config.yaml
d_model: 192
n_experts: 80
d_expert: 64
d_shared_expert: 0
moe_layers: [3, 4, 5, 6, 7, 8, 9, 10]
normalize_top_k: true
init_std_router: 0.0293
lr_router: 0.00113
vocab_size: 32768
norm: "rmsnorm"
tie_embeddings: true
batch_tokens: 65536
seq_len: 512
steps: 7267
dataset: "wikipedia_en"
Below are experts of layer 4 (counted from 0) of a mixture-of-experts language model. Rows are named router (the router's row for the expert), down (a neuron's output weights, with its number) and show model dimensions 0-191. Each number is 200 + 40 x the weight over its row's rms, rounded and kept within 0 to 999.
After each expert's rows: "raises" lists some tokens whose logits its average output raises strongly, later layers aside. This comes from a sample of Wikipedia text that the model never trained on.

# expert 12
router,208,180,197,209,257,183,241,128,198,209,148,186,141,179,243,183,209,202,272,208,177,190,217,261,216,142,228,210,179,250,217,152,230,153,159,214,172,224,204,253,171,174,201,201,213,244,194,220,184,186,169,135,197,223,245,180,183,203,260,145,251,153,211,115,215,263,300,212,205,212,256,219,120,192,131,236,147,174,173,243,281,147,150,100,192,254,191,138,211,177,187,182,139,216,197,220,116,155,221,174,192,239,317,216,218,188,187,204,182,158,216,145,237,180,246,210,115,231,206,119,215,235,216,203,224,143,158,235,264,151,195,241,185,124,170,204,101,241,232,137,229,212,173,235,194,231,240,246,187,201,191,193,228,241,199,194,276,229,203,194,196,202,227,199,204,208,232,246,208,205,215,240,253,194,216,224,223,198,233,114,148,209,182,249,194,234,231,146,209,257,204,323
down0,121,224,217,269,156,221,275,225,170,251,241,200,243,164,228,317,180,174,196,196,245,185,205,225,195,237,189,273,207,176,144,185,226,213,197,168,239,222,183,190,196,262,142,221,225,140,163,114,176,244,202,157,196,211,187,172,188,188,271,264,180,181,175,157,68,192,228,176,119,167,263,181,177,212,135,209,210,264,191,153,219,146,99,162,217,247,169,202,194,228,255,303,220,176,227,166,246,157,251,214,192,222,221,224,208,151,133,188,236,201,238,206,258,123,205,240,196,120,141,216,186,229,189,227,179,224,208,216,181,186,184,217,191,166,282,144,248,213,132,179,192,187,239,202,219,204,156,248,189,223,167,237,220,161,220,303,148,196,210,179,212,168,263,229,195,187,218,204,225,212,225,195,225,117,214,231,248,164,194,186,193,262,218,243,183,199,127,225,204,124,196,238
raises: "'s ", " becoming", "’s", " being", "'s"

# expert 72
router,139,228,224,136,193,209,184,181,157,201,265,162,237,238,215,223,209,190,139,211,176,239,166,173,257,235,174,200,176,249,187,236,294,234,201,216,250,189,196,216,227,219,248,205,191,203,124,196,218,211,170,250,189,234,182,199,176,192,122,196,133,246,229,322,161,96,203,215,181,155,171,207,211,241,248,232,207,276,272,91,119,200,158,210,211,155,201,208,173,185,272,210,222,132,189,229,242,217,181,223,209,200,170,174,157,241,249,176,236,181,189,158,173,257,191,236,202,211,194,256,166,125,199,236,289,175,171,149,202,158,280,230,214,221,206,211,223,188,210,181,167,234,216,139,301,179,252,134,147,148,258,227,158,150,250,221,164,234,203,252,272,262,166,158,147,204,184,206,169,293,233,221,251,178,212,194,171,213,200,208,145,218,185,221,197,176,135,252,197,210,178,160
down0,186,279,219,153,195,163,246,122,226,256,190,164,194,222,210,205,186,144,147,201,288,210,240,173,228,182,231,201,202,208,157,213,207,238,193,181,194,259,198,211,166,226,191,124,191,219,199,255,235,193,162,242,197,252,210,182,158,183,201,155,127,219,229,244,149,206,133,249,218,197,138,214,161,189,206,190,174,214,258,185,99,241,106,189,154,194,161,199,279,219,261,214,231,201,170,219,243,167,191,243,255,152,199,210,240,266,109,191,189,162,136,176,237,171,113,219,232,240,161,248,229,181,246,142,214,301,270,246,148,258,185,156,306,207,235,218,200,218,170,203,254,195,250,287,171,247,185,156,171,140,128,185,250,191,179,128,168,204,192,176,243,173,229,203,229,184,246,220,245,214,201,166,210,194,199,218,223,218,139,203,196,223,261,216,143,214,162,189,227,261,123,171
raises: "o ", " being", "'s first", "'s ", ", was"

# expert 66
router,303,155,193,202,256,205,230,262,126,242,228,175,237,185,225,168,197,211,212,243,237,142,174,203,169,240,187,183,204,170,168,298,306,261,272,183,177,246,221,207,137,186,271,225,225,165,203,156,171,144,267,196,285,211,245,247,173,212,156,172,218,198,161,144,154,187,227,198,146,245,139,131,217,218,160,136,107,238,228,216,133,161,187,203,227,149,215,202,213,174,175,157,208,229,271,232,166,214,135,190,86,157,154,156,220,215,239,173,210,159,169,168,200,142,184,214,225,230,176,194,243,217,187,172,212,239,163,164,195,198,262,126,162,188,231,238,250,270,228,239,265,195,104,252,233,184,202,200,214,142,208,186,212,170,181,233,198,224,229,226,208,196,197,244,174,277,171,218,242,205,154,214,145,228,160,211,189,152,217,165,204,157,182,162,218,202,263,263,150,172,179,230
down0,237,145,206,221,182,199,136,149,113,250,163,228,232,150,229,188,156,212,224,239,121,115,210,208,193,187,247,131,187,165,238,183,235,191,94,198,179,125,248,176,200,157,226,161,200,228,239,268,243,162,230,144,167,196,209,198,138,277,186,140,159,146,234,195,147,222,236,207,139,171,220,251,156,216,144,207,188,229,238,248,281,226,170,137,268,160,189,222,209,208,201,227,223,197,232,221,215,212,217,160,219,216,235,226,162,162,240,183,229,188,235,221,151,134,126,207,138,222,112,186,222,282,156,167,126,203,170,152,135,182,216,170,166,275,161,157,241,213,242,214,163,225,225,172,189,188,248,246,174,182,246,216,207,149,121,213,191,154,226,185,174,250,232,238,209,202,241,123,233,227,279,176,209,207,155,194,144,225,159,249,251,197,219,269,239,234,226,184,232,154,205,218
raises: "amed", "'s ", "'s first", "a's", "ie's", "’s"

# expert 62
router,161,221,266,188,148,158,231,199,208,111,181,219,247,228,248,194,210,244,218,180,189,192,217,201,193,170,167,238,231,262,272,215,220,185,162,174,243,153,257,223,229,148,153,203,265,167,225,224,276,253,226,241,154,272,184,248,172,208,205,246,206,231,184,220,193,207,237,227,265,146,231,250,174,158,255,119,225,224,192,211,252,194,178,127,161,255,174,203,179,233,168,150,195,250,185,186,173,284,200,205,273,181,211,176,152,211,210,237,220,180,207,183,190,186,198,185,310,149,188,225,168,168,188,241,225,138,258,188,203,215,122,213,191,202,230,158,295,234,162,205,114,227,265,201,255,201,181,220,234,308,246,245,207,204,202,264,160,188,202,203,125,245,273,120,245,178,241,180,195,191,216,182,174,174,212,273,224,241,247,264,224,141,197,166,262,128,188,143,203,169,244,188
down0,226,178,179,145,210,202,211,188,243,132,263,140,183,179,120,137,177,146,207,105,124,191,213,212,158,150,149,209,142,251,198,149,199,157,228,198,208,265,183,226,195,240,205,240,168,254,164,172,247,225,188,227,189,143,236,210,163,169,205,214,160,277,223,261,232,226,209,229,159,239,173,223,205,222,192,148,166,236,229,206,223,285,171,151,183,235,157,159,158,216,238,235,159,215,188,179,222,183,251,233,243,162,279,221,220,184,188,205,143,136,211,220,197,249,176,182,167,81,138,186,172,237,222,161,181,163,226,202,213,131,161,235,180,114,144,220,221,232,193,142,193,252,172,255,172,283,235,154,230,170,208,226,224,197,134,187,193,146,161,173,263,212,157,286,159,176,182,179,170,277,230,200,173,220,103,178,221,196,143,281,202,183,173,195,174,186,234,167,215,182,116,154
raises: "”", "’s", " going to"

# expert 48
router,192,219,206,180,292,174,219,146,225,224,191,197,147,242,204,167,284,127,281,177,191,242,211,171,158,225,193,184,132,162,261,147,199,254,228,231,219,248,164,115,273,174,183,251,238,227,208,247,189,210,244,237,227,228,204,241,258,164,187,221,197,280,176,238,246,218,175,261,218,232,210,97,156,146,225,207,206,224,256,255,193,246,238,228,202,249,268,251,241,214,167,198,257,209,200,191,240,222,243,141,190,228,164,268,191,170,171,197,170,189,199,191,214,176,195,135,268,127,158,216,180,218,194,217,131,236,236,182,133,251,148,116,228,196,164,235,133,201,200,229,256,189,135,199,142,150,196,162,158,223,245,161,204,176,240,128,220,247,146,236,189,211,183,236,172,175,262,184,146,171,192,190,224,142,243,192,236,156,156,152,228,226,250,211,224,256,239,160,229,152,127,239
down0,174,225,207,172,156,196,158,267,256,202,197,174,200,199,232,238,233,186,232,212,157,169,218,208,186,205,258,240,181,238,213,233,206,200,192,187,189,189,120,203,259,194,243,215,173,191,242,147,270,214,156,245,214,159,242,110,179,196,119,189,207,208,238,195,150,122,158,247,235,152,200,109,226,201,216,188,161,209,205,192,212,159,121,218,172,192,191,164,228,105,148,220,205,248,173,219,238,196,199,162,204,256,263,281,202,211,224,252,156,224,164,169,162,152,194,228,153,133,208,175,221,214,283,127,170,207,222,193,176,215,233,194,239,169,222,183,152,149,167,239,265,229,280,214,187,181,181,300,164,206,206,250,164,205,178,220,190,180,151,183,192,268,193,245,152,144,204,126,219,280,244,85,186,201,225,114,144,171,161,199,299,289,192,177,158,229,177,156,161,226,166,183
raises: "uts", "os.", "ie's", "o ", "otype"

# expert 64
router,144,147,187,190,152,178,180,179,160,285,240,219,218,243,222,238,262,256,198,203,163,187,184,200,193,200,195,192,237,161,204,190,179,208,130,137,234,226,137,170,150,170,204,192,270,178,195,206,147,203,251,206,215,215,172,244,219,238,160,243,183,270,196,152,94,119,174,250,178,204,204,305,222,241,221,134,204,117,228,235,156,228,277,256,256,141,101,171,223,204,197,263,193,229,188,228,291,247,226,196,213,229,235,222,155,229,224,176,197,146,173,157,167,186,176,172,209,258,255,276,208,177,201,224,139,146,215,135,133,169,209,194,157,226,230,244,213,140,183,214,158,208,125,221,247,180,165,231,199,234,188,144,224,183,273,290,180,156,240,208,161,272,268,206,217,225,191,197,199,162,190,233,184,175,209,167,256,249,152,241,253,231,193,216,205,169,201,209,127,157,221,202
down0,220,231,252,133,196,211,267,262,208,174,183,225,212,193,208,151,211,220,323,219,191,205,140,168,228,164,191,155,182,224,249,189,166,189,154,247,229,165,254,190,218,256,213,202,213,257,168,262,185,316,179,242,177,201,208,172,218,163,217,178,203,249,256,217,276,224,195,105,173,178,201,251,223,101,203,214,284,187,229,200,164,161,209,201,198,223,232,192,172,202,221,182,237,220,187,190,186,251,196,231,232,189,220,279,177,149,211,266,256,215,183,200,191,258,220,211,224,147,239,162,211,150,150,226,195,187,209,153,232,160,208,138,171,172,281,285,187,202,208,239,188,285,221,246,209,213,258,216,247,236,140,166,217,248,240,163,186,246,188,65,203,138,198,217,222,189,180,198,118,235,204,118,203,188,210,161,164,198,226,174,159,224,215,202,129,228,121,215,107,189,155,188
raises: "amed", "'s ", "uts", " being"

# expert 9
router,192,243,232,148,176,208,200,270,290,91,244,294,201,209,229,175,185,264,171,149,247,108,155,162,170,180,193,204,179,239,253,240,174,213,241,157,198,292,225,265,195,177,109,260,169,151,154,236,206,215,225,164,218,204,164,162,217,167,177,258,178,190,239,191,171,210,243,215,242,230,179,265,214,198,190,148,200,164,250,238,223,203,203,160,207,252,229,218,167,226,156,256,172,196,246,210,206,217,213,235,258,120,317,111,165,195,149,166,197,206,182,257,225,152,123,156,228,154,194,192,112,204,207,268,236,210,201,187,235,237,221,217,179,261,210,203,250,207,173,181,208,194,201,176,244,229,202,285,187,224,172,217,194,179,252,202,184,223,215,147,211,268,235,163,174,249,213,138,186,198,202,167,137,260,189,289,259,190,207,211,212,154,227,203,155,141,263,197,169,229,211,186
down0,254,260,270,237,221,179,129,282,198,116,230,162,188,127,226,203,212,225,190,224,169,161,192,289,177,151,204,162,134,144,185,196,226,154,183,183,172,141,162,135,145,162,200,188,210,215,220,211,255,191,240,253,172,198,254,264,219,181,194,240,204,256,207,266,139,242,170,202,179,254,210,176,114,295,149,155,197,248,218,176,171,253,206,133,218,185,193,198,114,223,191,173,205,170,211,249,205,174,168,177,146,239,212,217,197,235,202,242,188,180,118,233,142,175,254,230,199,103,168,254,229,199,162,171,191,263,248,220,209,160,251,177,177,192,192,253,203,259,155,191,149,165,195,233,223,212,235,176,231,231,236,127,246,183,100,232,198,185,186,196,133,108,194,225,187,189,201,237,203,238,193,227,201,147,171,177,167,270,232,236,173,252,187,228,165,185,261,133,207,196,130,182
raises: "”", "'s ", "est."

# expert 65
router,149,157,174,178,204,207,214,164,200,220,153,157,274,137,186,207,230,101,158,207,212,229,260,199,223,186,210,190,213,189,206,204,229,200,179,196,226,195,202,242,191,204,203,201,163,227,131,177,226,202,220,259,192,211,197,171,236,166,91,178,138,289,188,271,117,186,172,187,227,214,263,180,170,208,254,278,180,180,222,127,149,175,183,190,111,249,201,230,186,212,213,199,198,213,166,167,244,184,216,241,166,182,139,143,185,227,171,202,203,185,129,177,206,230,224,295,166,186,172,229,155,193,158,215,279,212,201,180,214,151,195,248,190,193,194,241,237,224,156,291,166,111,167,167,189,211,264,98,183,171,141,153,234,150,146,210,90,212,303,246,239,160,177,222,179,169,200,175,153,214,192,230,171,123,152,200,185,174,224,132,197,204,192,145,208,127,112,192,184,198,168,226
down0,226,238,182,196,200,219,236,232,222,209,193,275,273,178,247,224,232,188,145,257,162,257,233,190,211,192,239,213,235,159,156,201,139,234,221,150,126,202,200,239,225,150,264,223,202,93,124,234,210,204,239,154,264,150,139,172,208,183,114,203,151,234,178,193,182,263,250,208,149,165,231,196,180,209,170,294,244,198,246,213,191,205,170,211,232,158,227,195,169,199,265,238,252,202,227,188,257,202,180,189,205,146,139,140,229,286,251,179,322,195,246,204,202,232,166,216,224,201,234,229,204,228,192,176,230,245,76,203,192,179,203,186,180,241,168,204,184,205,202,220,245,221,180,267,204,180,169,188,224,141,175,131,264,185,187,151,143,188,240,191,213,194,156,176,215,193,208,86,190,150,197,268,238,223,207,285,213,132,208,208,200,233,170,132,236,246,139,196,218,221,208,265
raises: "'s ", "'s", "’s", "'s first", "ie's", "ers'"

# expert 0
router,203,189,209,198,149,220,226,243,186,253,227,171,233,138,192,216,143,200,237,221,193,194,275,195,232,185,168,205,169,248,233,182,187,215,267,189,201,268,148,215,232,249,202,158,224,201,221,131,189,148,192,128,275,247,262,280,154,262,206,246,230,252,179,213,234,235,283,206,120,144,241,218,254,192,194,211,246,247,251,195,165,152,170,166,186,159,219,110,205,154,231,170,93,288,220,210,109,202,188,204,218,156,192,174,241,175,202,161,242,186,168,234,199,214,255,194,185,107,146,160,244,226,180,151,196,166,224,236,223,173,202,203,170,159,221,157,185,143,268,242,132,263,184,179,167,206,267,185,269,196,184,190,142,202,168,212,200,231,137,174,245,205,175,259,295,198,175,197,186,175,200,185,189,192,111,260,215,201,180,239,271,127,175,200,204,216,152,215,205,137,241,195
down0,205,227,171,182,207,137,245,196,140,203,155,200,112,175,263,242,243,224,165,135,196,221,171,218,230,146,216,214,209,219,183,224,233,218,174,132,186,196,181,219,165,235,242,210,210,187,234,227,240,161,260,222,165,189,205,208,197,192,165,230,169,249,230,222,216,156,207,229,173,172,188,179,229,176,142,131,178,225,250,142,278,215,208,203,208,214,244,217,230,247,175,222,241,186,252,236,199,146,154,150,208,268,230,181,198,237,202,264,138,252,247,203,176,256,176,161,164,218,172,252,162,147,241,200,186,157,192,240,197,187,89,95,280,141,151,202,203,208,175,209,161,184,198,201,151,166,198,102,140,159,113,197,186,205,240,180,236,193,269,165,207,165,145,243,239,205,193,175,340,219,115,91,173,218,188,209,225,239,199,189,154,211,222,190,162,160,156,160,203,119,232,137
raises: "orph", "ix", "plete"

# expert 54
router,198,207,173,195,179,214,175,194,161,204,281,200,309,218,185,250,263,240,160,225,219,271,193,208,282,172,126,256,222,166,238,131,109,248,247,205,189,149,131,181,209,178,247,157,220,248,206,266,269,119,264,159,263,216,236,288,181,191,238,163,246,193,226,177,202,168,176,140,162,167,204,153,224,180,234,205,229,223,209,211,216,218,182,169,255,172,226,198,156,202,253,187,180,269,200,267,136,246,255,210,195,237,242,193,206,217,158,161,220,194,209,218,186,204,255,206,226,161,178,133,234,231,166,227,227,198,300,229,249,161,240,211,232,167,237,157,181,130,277,221,216,196,131,185,105,190,192,181,182,179,213,210,130,214,147,196,194,148,172,162,142,168,208,196,221,202,197,222,209,196,199,222,172,202,119,267,130,192,188,258,194,164,205,144,153,251,213,217,135,199,275,177
down0,249,194,263,166,185,169,230,202,121,134,212,188,180,201,245,260,181,120,294,145,106,193,207,167,234,162,157,176,209,200,223,170,235,209,171,202,231,170,284,161,241,176,167,198,185,194,255,194,252,244,226,221,257,172,172,156,196,214,180,262,225,258,163,203,215,223,291,159,232,220,335,191,192,171,187,164,220,229,245,226,218,219,217,158,191,180,214,241,232,228,222,230,242,270,165,208,188,241,249,261,239,177,260,256,170,163,251,203,240,166,169,211,156,225,185,157,224,132,196,175,215,208,196,236,170,188,202,139,207,180,184,138,175,140,221,201,300,292,201,233,182,163,264,254,237,129,262,273,238,262,259,196,157,208,216,239,199,204,276,126,231,200,193,212,172,204,197,159,198,213,273,167,226,208,153,176,221,178,227,140,195,211,155,190,197,221,170,212,124,151,178,209
raises: "'s first", "'s ", "'s", "amed", "”", "' "

# expert 22
router,220,158,199,270,257,152,256,174,241,182,228,160,123,242,213,248,185,150,202,145,243,247,208,183,179,156,145,249,171,226,151,197,230,241,140,228,274,235,165,152,206,130,216,259,213,195,246,286,223,204,193,232,202,260,224,136,158,193,189,253,170,226,172,198,241,218,138,245,225,250,189,131,230,185,279,235,210,197,285,184,196,264,222,177,238,265,198,200,261,229,124,229,284,212,158,172,208,201,200,114,195,218,186,216,217,132,126,231,176,228,193,158,219,205,177,161,254,228,158,155,294,127,186,219,228,184,259,213,176,201,198,124,153,177,170,214,138,172,219,205,205,195,145,233,232,200,257,152,194,208,204,215,223,215,170,206,176,259,185,228,139,226,141,235,209,221,275,209,158,208,236,209,135,179,251,207,164,206,259,195,163,216,170,201,144,260,232,169,237,126,140,174
down0,218,166,195,209,156,197,184,288,221,192,183,196,177,182,156,179,228,208,229,173,192,204,164,308,199,167,182,175,143,112,226,177,224,172,227,169,142,230,249,180,236,184,131,234,202,181,231,236,198,211,186,168,167,235,269,247,149,205,254,201,196,197,199,184,164,143,147,213,159,201,265,207,238,178,208,225,206,163,169,231,146,280,157,201,156,208,179,192,160,195,246,245,154,228,218,165,136,212,185,243,257,252,189,243,132,181,209,252,213,204,219,139,207,235,169,282,240,155,218,190,152,259,260,232,171,230,213,201,145,202,208,143,143,200,144,130,240,200,175,199,178,177,161,258,194,198,130,291,279,238,154,149,276,173,200,189,154,286,242,221,213,180,90,136,195,244,141,138,193,248,188,202,231,231,236,262,241,169,234,173,145,237,225,159,185,136,260,233,261,236,193,213
raises: "amed", "aps", "'s ", "f", "iat", "uts"

# expert 28
router,180,142,223,154,228,180,174,153,227,154,249,187,315,209,264,199,198,218,198,305,257,172,214,206,174,191,199,203,149,147,168,309,256,195,149,194,240,170,191,269,185,224,310,210,185,240,213,240,161,233,196,196,197,230,236,161,212,201,207,225,145,167,268,181,177,177,241,240,215,189,246,177,173,226,158,98,186,223,200,188,191,177,179,266,224,178,207,182,195,150,133,225,255,209,208,208,235,135,200,236,169,270,110,181,223,142,161,187,154,174,181,100,175,239,210,217,215,242,192,222,238,157,161,195,173,216,145,131,189,212,196,202,137,170,232,257,197,166,171,203,267,188,225,253,227,251,249,201,189,184,295,205,256,149,123,234,214,158,172,177,217,159,186,149,168,220,161,141,189,162,211,193,214,213,211,181,154,186,149,204,301,157,192,220,285,215,161,161,223,188,234,170
down0,187,131,213,272,170,247,195,225,227,206,234,112,231,221,246,180,212,217,186,293,232,178,231,256,159,286,177,195,128,191,185,194,167,145,203,238,157,211,158,192,246,270,204,216,201,282,178,269,136,146,189,191,276,237,169,281,129,249,227,198,165,179,248,236,225,228,235,175,159,169,194,224,245,186,207,173,212,177,168,204,165,242,215,166,281,220,202,153,230,175,142,150,208,238,175,249,195,137,168,137,239,190,99,258,221,149,222,166,195,197,188,219,198,180,259,207,242,264,141,205,244,179,164,189,180,199,211,255,276,204,205,196,255,146,216,166,260,196,200,224,212,170,198,241,150,190,210,227,281,245,279,140,187,184,268,204,174,162,157,223,196,184,170,188,217,221,236,136,221,224,223,219,210,207,155,215,128,237,210,235,244,168,108,137,133,173,213,243,257,189,170,225
raises: " v.", "en's", "er's", "in's"

# expert 14
router,129,165,232,199,199,236,194,127,145,192,222,278,209,182,179,231,194,196,120,195,174,209,254,154,236,182,162,258,251,192,193,216,231,257,231,298,162,167,233,238,267,110,209,145,164,197,147,180,210,279,195,233,160,241,144,211,203,212,135,214,193,266,185,309,210,223,208,168,211,238,170,126,219,223,247,225,161,171,270,160,193,262,199,111,191,160,185,223,221,163,223,145,242,144,189,140,220,191,185,155,201,147,196,192,182,192,216,208,182,249,201,232,131,208,186,264,172,207,194,240,189,152,230,242,187,209,186,200,240,195,153,259,202,214,164,221,171,243,143,195,189,268,204,164,197,117,148,210,252,224,89,174,259,211,197,188,176,313,240,181,224,162,177,207,201,177,241,153,152,259,237,218,226,178,272,162,208,174,194,184,144,259,168,220,229,135,204,232,233,225,186,163
down0,158,159,198,166,190,188,156,145,152,204,167,276,182,205,154,158,218,216,165,318,278,241,170,253,147,147,206,181,108,150,236,240,271,142,196,154,254,216,204,241,217,182,234,183,183,175,208,211,313,243,225,188,166,178,204,203,231,162,206,218,188,193,202,247,199,271,187,256,201,174,210,142,203,160,208,282,231,177,163,220,152,230,171,266,218,129,168,197,244,227,172,237,191,124,107,225,224,234,155,139,171,253,205,180,181,175,210,171,201,185,210,190,161,231,133,194,236,204,203,259,232,171,230,175,144,176,112,298,230,249,209,190,139,160,169,218,221,198,243,221,207,204,253,248,218,219,196,200,179,244,172,278,214,160,166,164,169,130,192,148,201,236,188,264,232,215,196,215,192,269,144,232,175,220,184,169,166,216,115,232,259,196,236,276,220,161,211,216,216,193,271,193
raises: " becoming", " became", " entitled"

# expert 4
router,169,180,231,148,273,284,168,138,211,171,111,188,226,248,178,188,159,191,212,196,201,170,133,132,252,230,248,176,218,106,135,225,221,143,224,151,160,188,247,161,190,280,184,216,196,230,154,198,136,235,242,190,173,169,204,149,225,248,213,201,157,189,205,222,214,185,98,276,227,181,161,235,248,290,174,208,201,224,246,159,170,191,198,177,186,183,170,180,187,233,228,189,197,163,159,163,176,179,146,180,190,181,73,254,255,197,199,211,177,196,217,127,267,215,247,235,207,226,256,235,226,195,278,120,198,231,206,201,133,214,236,188,293,277,226,218,201,267,163,181,233,182,188,141,165,236,174,199,127,177,209,136,190,196,221,236,206,186,225,203,210,164,201,155,152,202,163,232,232,226,158,160,242,137,187,150,205,258,240,190,156,133,255,222,190,238,177,180,205,261,206,148
down0,234,221,171,207,190,194,222,182,214,140,149,159,234,222,217,203,221,246,160,213,188,182,248,179,189,157,215,211,219,115,211,178,145,251,251,201,163,174,236,193,132,197,230,241,157,105,196,235,249,225,136,217,272,205,249,150,155,146,152,191,160,254,253,172,136,136,165,156,216,210,212,155,232,139,241,186,192,223,165,246,190,202,210,207,198,254,164,197,224,170,133,244,169,223,147,228,178,196,177,195,250,207,168,203,230,173,164,216,311,186,213,243,244,223,245,202,156,278,227,259,240,156,189,179,261,173,241,244,143,184,156,182,107,166,252,219,241,202,175,232,270,185,246,131,210,226,174,236,169,179,270,268,141,221,178,193,233,142,188,206,171,168,122,203,186,194,204,170,124,255,211,273,224,319,234,255,189,191,205,138,224,185,237,191,235,239,199,188,138,250,236,253
raises: " was also", "'s first", " were also", " were the", "'s ", "anced"

# expert 61
router,232,210,154,189,184,220,190,219,270,122,298,183,193,237,259,270,202,182,146,242,219,251,242,153,251,241,179,253,236,147,228,263,179,272,189,224,227,160,203,229,251,177,167,231,106,252,231,185,265,250,268,251,199,221,208,152,172,136,210,274,193,204,215,197,141,144,199,204,267,182,248,130,183,164,224,226,225,137,215,147,155,203,177,169,231,140,191,230,174,212,119,140,219,183,223,208,186,173,222,158,225,224,150,167,195,221,186,192,171,168,199,181,192,141,194,140,274,231,206,136,196,222,204,250,265,170,251,218,197,211,192,178,134,173,201,244,252,228,185,215,263,96,235,261,177,211,245,201,203,241,194,221,180,235,263,233,208,239,204,176,133,164,171,160,140,250,219,156,254,176,280,217,181,178,222,149,198,241,233,227,226,214,124,196,143,183,201,228,168,156,173,132
down0,193,170,236,227,161,198,252,201,154,143,178,227,173,260,243,235,164,209,248,235,221,246,158,287,173,189,115,235,173,264,270,218,199,194,160,214,168,237,244,180,213,137,126,214,162,172,222,178,173,162,218,127,150,145,168,167,215,199,228,138,256,108,221,224,250,192,260,210,230,188,199,287,200,207,138,266,179,211,240,232,249,265,178,296,180,202,194,237,166,228,242,240,124,157,190,266,157,178,242,267,195,164,216,172,157,124,202,246,220,207,156,210,255,241,176,181,229,147,231,157,233,201,198,207,134,215,142,188,241,219,238,147,241,204,275,184,195,203,207,197,169,226,152,265,220,189,125,213,168,236,212,262,186,170,219,233,194,208,123,174,283,190,204,156,168,243,184,207,195,178,232,174,194,223,148,242,194,130,247,216,253,233,137,184,268,225,181,146,263,203,185,191
raises: "amed", "uts", "ie's"

# expert 17
router,249,183,192,193,173,135,166,270,228,221,261,229,142,270,165,253,246,236,187,202,180,199,190,194,167,133,181,204,184,247,239,227,231,176,232,265,201,278,171,155,110,150,166,242,176,180,168,253,288,202,201,178,231,178,189,142,244,131,135,189,236,197,270,177,154,181,244,209,160,243,156,207,200,192,196,178,128,207,215,213,252,249,169,218,257,228,132,161,201,223,207,238,214,221,282,240,211,226,204,237,190,144,302,193,147,220,198,157,221,195,160,267,233,153,163,170,210,208,176,105,207,237,179,183,240,213,257,199,192,196,174,142,167,194,246,166,280,141,240,229,247,171,185,225,275,175,182,191,198,202,243,211,143,195,306,181,257,158,218,229,192,203,216,201,157,197,206,165,194,208,205,258,127,220,164,197,225,203,209,238,167,127,151,193,166,201,251,219,239,194,244,323
down0,216,206,188,211,198,131,289,142,122,225,180,205,189,188,199,194,164,231,361,161,142,176,211,199,226,102,146,164,185,285,153,209,222,237,191,236,232,199,250,241,229,112,222,168,195,191,231,217,276,172,261,204,207,210,231,202,155,167,238,177,244,201,246,212,214,138,259,177,225,166,244,173,169,195,172,147,223,222,185,222,214,234,232,167,198,233,200,193,194,207,177,220,238,221,169,211,191,237,208,259,204,216,232,193,212,235,206,186,177,194,176,255,144,181,201,183,180,148,221,165,275,223,206,241,192,154,205,182,172,212,185,175,162,85,177,200,235,249,177,159,162,222,207,212,206,249,249,215,228,208,206,187,198,145,138,192,178,236,197,11,276,209,209,269,185,171,205,185,94,179,136,180,214,201,190,170,227,190,169,207,235,181,175,199,187,281,224,229,191,126,147,226
raises: "'s ", "a's", "'s first", "er's", "ie's"

# expert 53
router,156,243,219,162,165,156,205,182,204,217,226,145,205,179,248,196,173,187,240,180,228,216,207,169,262,103,186,202,266,189,226,165,163,186,219,198,194,228,171,221,169,202,252,196,224,185,297,296,210,259,218,215,151,221,222,202,244,158,160,241,164,222,224,194,217,128,243,152,217,235,191,284,179,145,239,160,219,173,186,210,193,216,219,263,154,191,213,207,178,270,193,213,230,207,192,301,144,263,315,249,182,178,266,235,225,170,166,234,203,232,200,159,180,188,234,223,202,177,188,198,216,197,138,165,217,195,240,96,239,188,230,205,187,195,211,164,94,217,163,196,155,223,114,203,237,224,192,150,246,245,190,306,184,199,168,218,165,164,171,184,121,194,124,221,223,174,184,166,182,160,173,244,229,194,195,177,155,292,250,204,223,101,267,224,230,150,150,217,146,152,215,150
down0,193,177,213,178,235,225,129,144,122,130,223,193,238,204,209,224,238,202,273,242,186,211,178,181,191,168,160,114,223,273,183,157,217,151,143,200,249,198,255,216,188,244,185,190,171,215,200,192,313,198,240,187,215,215,179,172,168,211,214,208,191,214,201,144,204,247,131,258,202,192,226,212,242,238,198,151,178,177,98,233,304,187,187,229,199,138,192,251,217,275,123,173,207,238,220,226,229,213,257,199,186,164,182,231,171,215,244,228,185,154,125,222,173,212,181,198,202,165,145,223,199,207,219,223,134,201,192,202,173,252,146,211,200,140,195,131,215,218,160,171,160,193,207,141,126,146,239,281,275,248,163,259,199,235,189,274,106,145,168,118,144,226,240,133,183,212,196,167,157,218,233,221,188,261,156,153,257,221,236,185,269,170,267,178,168,205,174,162,181,228,158,226
raises: " were ", " died in", " were"